Experts of a small language model.
Size: width 448, vocabulary 50257, 103M parameters.
Training: 394M tokens, 2464 steps.
Below are experts of layer 2 (counted from 0) of a mixture-of-experts language model. Rows are named router (the router's row for the expert), gate (a neuron's input weights, with its number), up (a neuron's input weights, with its number), down (a neuron's output weights, with its number) and show model dimensions 224-279. Each number is 128 + 32 x the weight over its row's rms, rounded and kept within 0 to 255.
Before each expert's rows: "gets" lists some tokens that make up at least twice as much of what it gets as of all text. This comes from a sample of Wikipedia text that the model never trained on. Tokens count by the router's weight.

# expert 56
gets: " of", " in", " for", " at", " (", " from"
router [ 85 126  71 165 114 163 139 204 149 112 119 139 105 154 153 173 148  96 138 171 138 169  95 122 157 151 170 121 176 121 188 125 107 102 149  60 136 137 175 124 176  89 131 191 140 124 126 107 144 107 158 132 187 133 105  93]
gate2 [148 229 180 108 166 133 130  76 154 104 187 127  77  86 108 129 114 127 107  92 120  95 165  61 164 111 187 116  98 161  78 145 122 172 168 202 150 170 168 104 127 155  92 145  89 157 133 172 163 156 161 128 118 168 163 153]
up2 [125  89  88 179  96 139 149 153 123 142  88 111 168 183 151 147 135  85 123 174 145 164  75 158  82 131 120 107 161  70  91 139 122 100 144  99 104  95 126 158 163  82 156 106 131 103 118  85  88  78 110 129 125 122  86  94]
down2 [ 96 108 129 135  48 127  81  48  96 159 104 159 167 126 133 128 113 121 124 134  62 125 162 129 144 116 149 128 167  91 150 209 108 115 128 145 151 154 104 164 129  89 116 124 148 115 116 132  93 199 135 100 119  99 115 158]
gate3 [146 132 122 157 119  64 125  46 150 128 163 159 103  77 121 130  96 145 112  79 117 175 130  82  89 156 144 126  95 185  69 154 116 163 162 149 143 162 139 129  69 184  76 115  83 135 147 160 144 102 108 109 128 184  77 133]
up3 [133 134 138 109 132 133 158 113 167  97 135 105 117 113 100  95 141 124 122 175 111 175 112 136 162 160 123  83 121 113 176 131 134 170 179 132  89 125 145 137 125 111 163 136 103 146 119 133 123 120 174  80 106 143 143 127]
down3 [133 125 115 131 141  71 120 170 178 135 132 112 144  93 127 156  93 123 166 121  96 137  63 131 136  98 121   6  81 129 102  69 132 142 143 132 112  75 115 130 116 130 144 117 121  52  98 115 173  92 126 142 165 151  37  93]
gate4 [196 205 155 171  96  78 159  51 151 124 161 148  71 101 145  76 105 192 155  99 108 143 177 142 172 129 127 139 153 161 107  98 143 119  94 198 110 112 159 122 178 187 106 125  87 116 110 155 148 173 184 115 127 152  89 154]
up4 [ 91  70  72 115 115 207 150 122 132 130 111 128 220 107 120 194  96 112 104 146 107 114  97 123 130 120 135 148 113 112 142 157 122 152 126  71 147 150  79 112  55 118 145 123 149 143 168 135  62 120 112  88  96 157 144 113]
down4 [191 122  92 150 122 127 125  79 230 122 103 119  72 134 155 134 119 151 138 150 113 139 149 104 184 131 172  76 193 115 170 214 126 130 154 149 109  89 146 136 136 119 102 134  87 146 121 129 147  93 122 110  69 192  94  94]
gate5 [ 77  98 156  73 192  95 150  72 135 129 122 155 123 118 134  80 115 137 104 174 128 111 121 136 113 141 101 161  95 125 107 166  71 141  87 117 112 126 150  66 166  97 106 145 160 127 181 117 109 126 176 159 167 173 130  69]
up5 [174 171 116 184  71  94  91 162 130 128 162  98 133 101  93 148 110 143 164  90 128  89 161  47 178 122 159 138 166 132 156  78 197  91 118 163 114 133 102 193  57 166 131 123  93 149  93 165 139 131  91 121 107 105 108 174]
down5 [155 172 155 114 127 143  71 167  93  98 141 172  88 135 117 165 112 119 123 160 167 127 166  96  85  51 164 105 215 133 107 110 141 167  75  87 152 133  84  77  89 141 103 173 168 101  94 187  94 104 103 188 160 176 100 144]
gate6 [147 170 157  87 133 104 121  92  92  78 174 128  94  88 143  99  63 125 104  75 147 100 131  93 174 104 177 100 108 168 145 116 156 160 182 165 141 123 136 124  81 156 122 121 122 102 131 157 145 162 167  93 132  44 123 189]
up6 [102 131 159 106 143 130 100 103 126 142 159  79 134 149 153 108 112 155 115 119 102 183 173 122 122 166 169 151 133 108 107 167 130  86  90 109 134 108 143 118 154 137  92 121 109 156 180 169  93 104 109 116 111 192 156 147]
down6 [122  92 110 140  89 136 109  78 135 113 114  75 185 168 136 238 127 126 101 122 113 136 126 128 130 201 125 111 142 100 137  92 129 115 149 129 143  46 139 126 123  95 113 117 167 121 130 107 162  71 129 121 120 105  66 103]
gate7 [192  50 202  88 105 134 132 133 132 154 154 149 115 102 117  90 169 136 138 145  95 120 166  60 180 143 107 142 109 171 145 112 107 129  76 103  93 162 116 104  91 111 197 153 156 119 148 153 128 119 158 139  94 155 111 108]
up7 [161 141 130 161 163 165 108 144 137  90 165 137 169 112  82 140 135 172  94 126  99 141 126 144 158 116 126 135  96 122 101 141  78 162 133 183 145 113 108 105  99 134 169 143 122 160 112 197 131 140 158 148  83 137  99 158]
down7 [109  69 153 123 125 153 152 118  99 132  88 110 169 137 125 152 148 172 124 151 114 103 116 111 110 190 128 169 133 109 149 127 159  88 195  91 106 111 167 103  88  62 124 155 116 107 183 104 109 148 110 121 171 111 188 130]

# expert 22
gets: " (", ":", "–", ".", "°", " +"
router [116 166  99 143 146 127 162  93 189 130 123 109 120 131 148 138 133 150  87 164 164 132 136 140 151 181 153 170 149 133 145 147 189 118 123 113  76 133 100  94 121 135 124 158 142 154  85  97 137 144 134  42 164 148 139  72]
gate1 [150 169 128  89 152 128  98  99 120 114 159 132 109  51 118 131 124 124 164  98 146 151 129 119 161 118 105 102  92 123 147  83 127 163 171 113 149 137 157  88 139  98 111 128 130  91 157 138 139 109 157 145 181  92 169 154]
up1 [ 91  69 122 165  71 172 163 180 193 145  93 121 129 181 170 206 161 102  82 118 118  95 107 111 106 179 191 130 168 105  60 155 146  92 173 155  99 120  88 131 121 187 138 126 176 174 111  99 113 159  63 117 101 111 134  68]
down1 [142 150 132  82 184 127 154 128 130 128 162 114  51 115  81 111 116 159 136 125 115 124 159 136 138 129 120 163 146 114  84 138 124 117 117 126  90 111 133 117 119 125 103 151 138 103 139 110 134 136 126 143 159 112 122  81]
gate2 [175 132 147 146 126 135 138 135 110 121 141 155  59 121 133 162 124 132 114  71 174 160 152 117 143  78 176 140  43 122 163 114 132  99  91 129 126 112 135 231 158 120 118 146  90 155 107 159 167 124 138 170 138 177 127 168]
up2 [195 119  98 176 110 143  95 120  89 157 119  81 115 181 124 130 173 113  93 129 112 122 146 147  92 202 115  96 140 133 154 112 170  93 155 168 102 141  78  93 142 136 126  18 175 121 102 139  97  74 119 104 118 138 103 182]
down2 [123 125 129 159 100 159 124 128 106 172 123 108  57 141 150 127 113 151 129 129 116 116  69 123 134 132 107 130 188 123 150 134  23  76 108 148 142 131 123 138 138 135 162 110 148  72 173 152 124  88 102 146 122 107 127 100]
gate3 [135 138 133 102 140 112 131 123 155  69 133  84  90 166 162 134  87 179 123  98 164 120 176 131 100 147 181 125  91 130  94 123  80 128 163 173 164 157 103 120 117  94 122 151 150 124 129 127 148 103  93 117 165 116 173 133]
up3 [121  93 169  55 124 124 110 155 158 161 110 117 118  93  86 127 143 130 179 132 113  72 115 162 107 106 129 145 103 162 109 183 138 101 136 134 116 115 146 118 141 164 135 200 118 136 137 124 127 152 135 170 105 150 141 117]
down3 [114 152 130 141 133 122 141 107  52  76 143 131 146  90 112 193 112 107 149  86  96 125 126  97 133 108 108 161 136 113 166 134 126 136 131 107 158 121 121 127 107 182 148 125 106 113  85 128  75 136 159 108 164  66  90 154]
gate4 [146 134 129 105 132 138 169  90 124 122 134 143  87 156 102 164 117 152  98  62 142 109 153  81 156  92 126 122 101  87 105 157 125 136 129 117 125 133 133 118 114 144 112 148  92 133 192 185 164 184 150 191 141 106 149 129]
up4 [110 125 145 105 113  80 150  90  80 107 215 160  95  95 150 116 129  81  98 108 125 125 115 158 112 113  82 153 111 113 147 119 207 185 122 118 123 170 146 149  59 139 113  91 117 123 148 139 166  94 179 113 132  74 127 103]
down4 [117 184 109  59 217 155  81 119 127  67 138 125  74 137 105 169 123 135 119 146 135 138 160 123  95 135 187 109 112 169 149 117 128 107 122 153 124 143 137 207 151 117 100 127 176 123  68 108 146 124 112 103 140 131  65 176]
gate5 [105 141 127 132 124 122 145 134 157 106 175 135 107  86 143 102  82 127 105 137  95 125 149  82 170 166 156 181 107 138 203 134 117 151  91 142 159 114 150 135 111 151  95  78  81 144 128 152 150 160 136 183 121 133 177 158]
up5 [139  68  89 139 111 131 149  89  80 164  94 108 112 164 106 166 145 118 122 147 152 156 135 139 197  97 106  97 143 111  79 111 122 109 177 129  67 157 149 120 159 124 129 128 141  97 133 101  94 104 107 116 101 112 120 125]
down5 [107 130 171 107 127 144 138  83 104 129 114 116  88 112 162  96 140 155  67 118 148 113 139 137 122 103 125 138 137 149 105  88 129 112  75 153 119 182 129 186 102  98 159 119 127 146  33 114 149 156 123 122  76 101 111 119]
gate6 [122 151 213 114 118 120  92 136 135 135 140 130 110 121 126 145 114  78 125  79  99 163 159 132 183  80 148 133  65 145 159 133 103 143 134 148 158 115 146 119 137 106 121 147 114 202 133 136 172  73 172 116  55 142 200 145]
up6 [ 85 134  86 114 156 108 185 116  55 114  90 156 130 127 177 137 144 102 134 147 153  59 102 134 103 165  42 100 136 193 110 165 185 157  93  81 137 160  68 143  96 114 126 195 142 132  89  91 112  69 137 125 133 103  96 167]
down6 [ 71 103 154 148 146 114 109 107 157 106 145 127 162 126 128 112 112 100  61 148 126  90 140 124 100 136 167  90 136 147  95 156 163  93 138 147 108 127 139 132 103 130 136 162 155 155 155  84 140 135 180 128 182 143 143 208]

# expert 18
gets: "'s", " in", " for", "'", " of", " a"
router [166 161 165 147 147 124  87 196 148 164 155 145 100 133 142 110 161 129  76 171 139 186 138 110  90 167 137 158 138 151 149 115 152 123  85  82 128 110  91 145 166 105  97 149 112 123 145 173 112 101  63 172 123 156 121  65]
gate3 [166  76  41 132  94 153 111 107  98 177 104 115 139  99 195  52 100 163 105 157  66  84  76 122 109 160  81 122 146  66 126 137  78 103 155 141 134 169  93  87 133 121  73 151  92 111 201 141 113  98 156 114  99  39 122  92]
up3 [ 68 188 202 124 167  94 166 142 171  96 156 139  97 150  65 182 157 106 168  92 188 167 187 127 155 102 174 129  91 166 119 107 146 143 100  96  92  78 158 160 108 133 196  86 154 136  42 122 146 141 108 147 156 204 120 164]
down3 [146 115 123 130 175 196 190 110 129 117 116 120 112 164 133  77 182 142 125 125 125 126 204 168 117 109 121 132 127 128 138 130 105 152 163 154 136 118 125 100  59  56  99 179 101 162 129 120 118 137 133  66  93 136 125 168]
gate4 [113 144 180  99 136 101 119 184 158 132 168 170  72  78 160 190 100 149  89  72 131  94 153  54 155  76 144 168 137 141 123  95 140 166 143  97 131 144 148 180 150 118 159  97  88 135 112 185 107 141 145  99 148 107 131 138]
up4 [179  89  78  99 140 101 173 118  95 166 174 213 142 148 136 170 118 114  81  41 103  48 147 115 127  81  97 170 110 135 169 162 170 114  69 180 106 129 101 141  82 155 123 153  84 112  66 170 157 123 197 152 118 149 160  85]
down4 [ 95 163 146 159 133  86  61 255  95  87 112 140 119  66 189 172 165 115 144 121 134 105  85 131 146 114 106 103 135 141 137 158 105 137 126 156 126 140 162  85 123 153  91 174 130 149 158 107 114 101 148 131  94 105 156 153]
gate5 [145 148  59 180 155 167 197 185 172 190 122 129 136 141 140 194 142 109  33 146 141 161  43  86 103  79 105 163 133 134 189 169 141 110 144 106 111  68 111 120 151 100 134 143 115 127 247 133  95  92 123 137 132  86 170  36]
up5 [150 132  71 176 142 157 189 178 131 197 145 147 139 108 172 153 113 110   0 127 175 144  59 104 117  77 114 191 125 115 221 154 127 132 179 105 106  88 135 166 147 100 119 121 119 104 236 137 126 131  98 105 137  81 196  32]
down5 [160 129 133 143 109 188 123 117 134 116 133 176 112 144 191 110 125 165 145 162 156 118 119 116 142 110 156 125 141 194 106 107 160  74 152 120 115 109 108 130 127  53 147 106 122 128 153 156  85  98 147 162 117 185  35  78]
gate6 [126  97 155  66 155 153 168  67 164 141 149 131  82 137 127 123  82 186 124 125 109 103  64 131 125 142 186  91 146 118 140 164  93 106 160 126 156 142 122 119 153 169 204 180 152 101 145  78 194 112 137 150 185 176 117 128]
up6 [127  92 150  64 151 143 168  82 161 155 142 131  79 137 120 126  77 202 120 143 115  90  77 141 121 152 172  80 164 103 150 157  89  97 149 126 137 132 121 113 155 163 205 182 150 104 160  64 189 111 142 148 176 188 125 132]
down6 [ 89 119  76  76 179 117 133  66 127 166  79 117 108 146 160  78  86 140 111  89 107 181 132 148 123 123 159 117 137 196 114 107 103 163 121 167 170 141 152 107 137 132  76 175 120 146 152 100 100 101 157 101 118 163 130 118]
gate7 [140 170 126 115 121 128  29 105 124  88 171 132  95 103 141 147 149  95 139 130 131 139 197  59 157  75 156 127  65 162 105  96 116 147 141 159 138 102 155 211 133 164 124 106 117 103 152 201 179 123 115 132 138 147 148 145]
up7 [104 100 104 103 129 146 174 129 112 172 114 125 117 124 131 119 104 130  85 169 100 138 123 179 111 176 101  91 130 176 130  95 142 129 129  72 103 171  94 103  73 107  93 104 132 133 124  82  78  89 143 129  79  78 135 112]
down7 [139 156 226  77 117 133  97 100 104 171 166 126 122 121 162 108 163 110 164 101 159 159 184 166 164  84 105 142 109 188 113 115 133 138 136 138 114 118 129  66 141 127 128 129  98 126 134  41 175 184 111 134 152 122 151 146]
gate8 [113  92 115  68 178 147 103 155 120 115 178 223 100  84 178  73 107 139 101  81 207 107 174 113 140 161 172 146 105 118 109 137 163 140  95  95 109  59 165 174 128 181 104 118 108 126 167 180 159 185 108 103 130 112 166 143]
up8 [ 99 176 169 150 157 157 118 133 168 158 161 167 153 107 138  84 139  60 111 100 160 127 136 150 103 152 138 124 146 173 139 135 128  61 102 121 105  88 151 198 134  98 157  89 106 113 178 148  91 132 127 105  88  80 205 107]
down8 [129  99 114 138 141 157  58  77  78 152  80 139 169 151 176 177 166 100 110 141 118  80 108 129  88  92 144 137 131  69  78  73 145 200 108 149 156 106 146 152 114  98 133 104 181 134 218 173  79 159 184 105 134  84 106 121]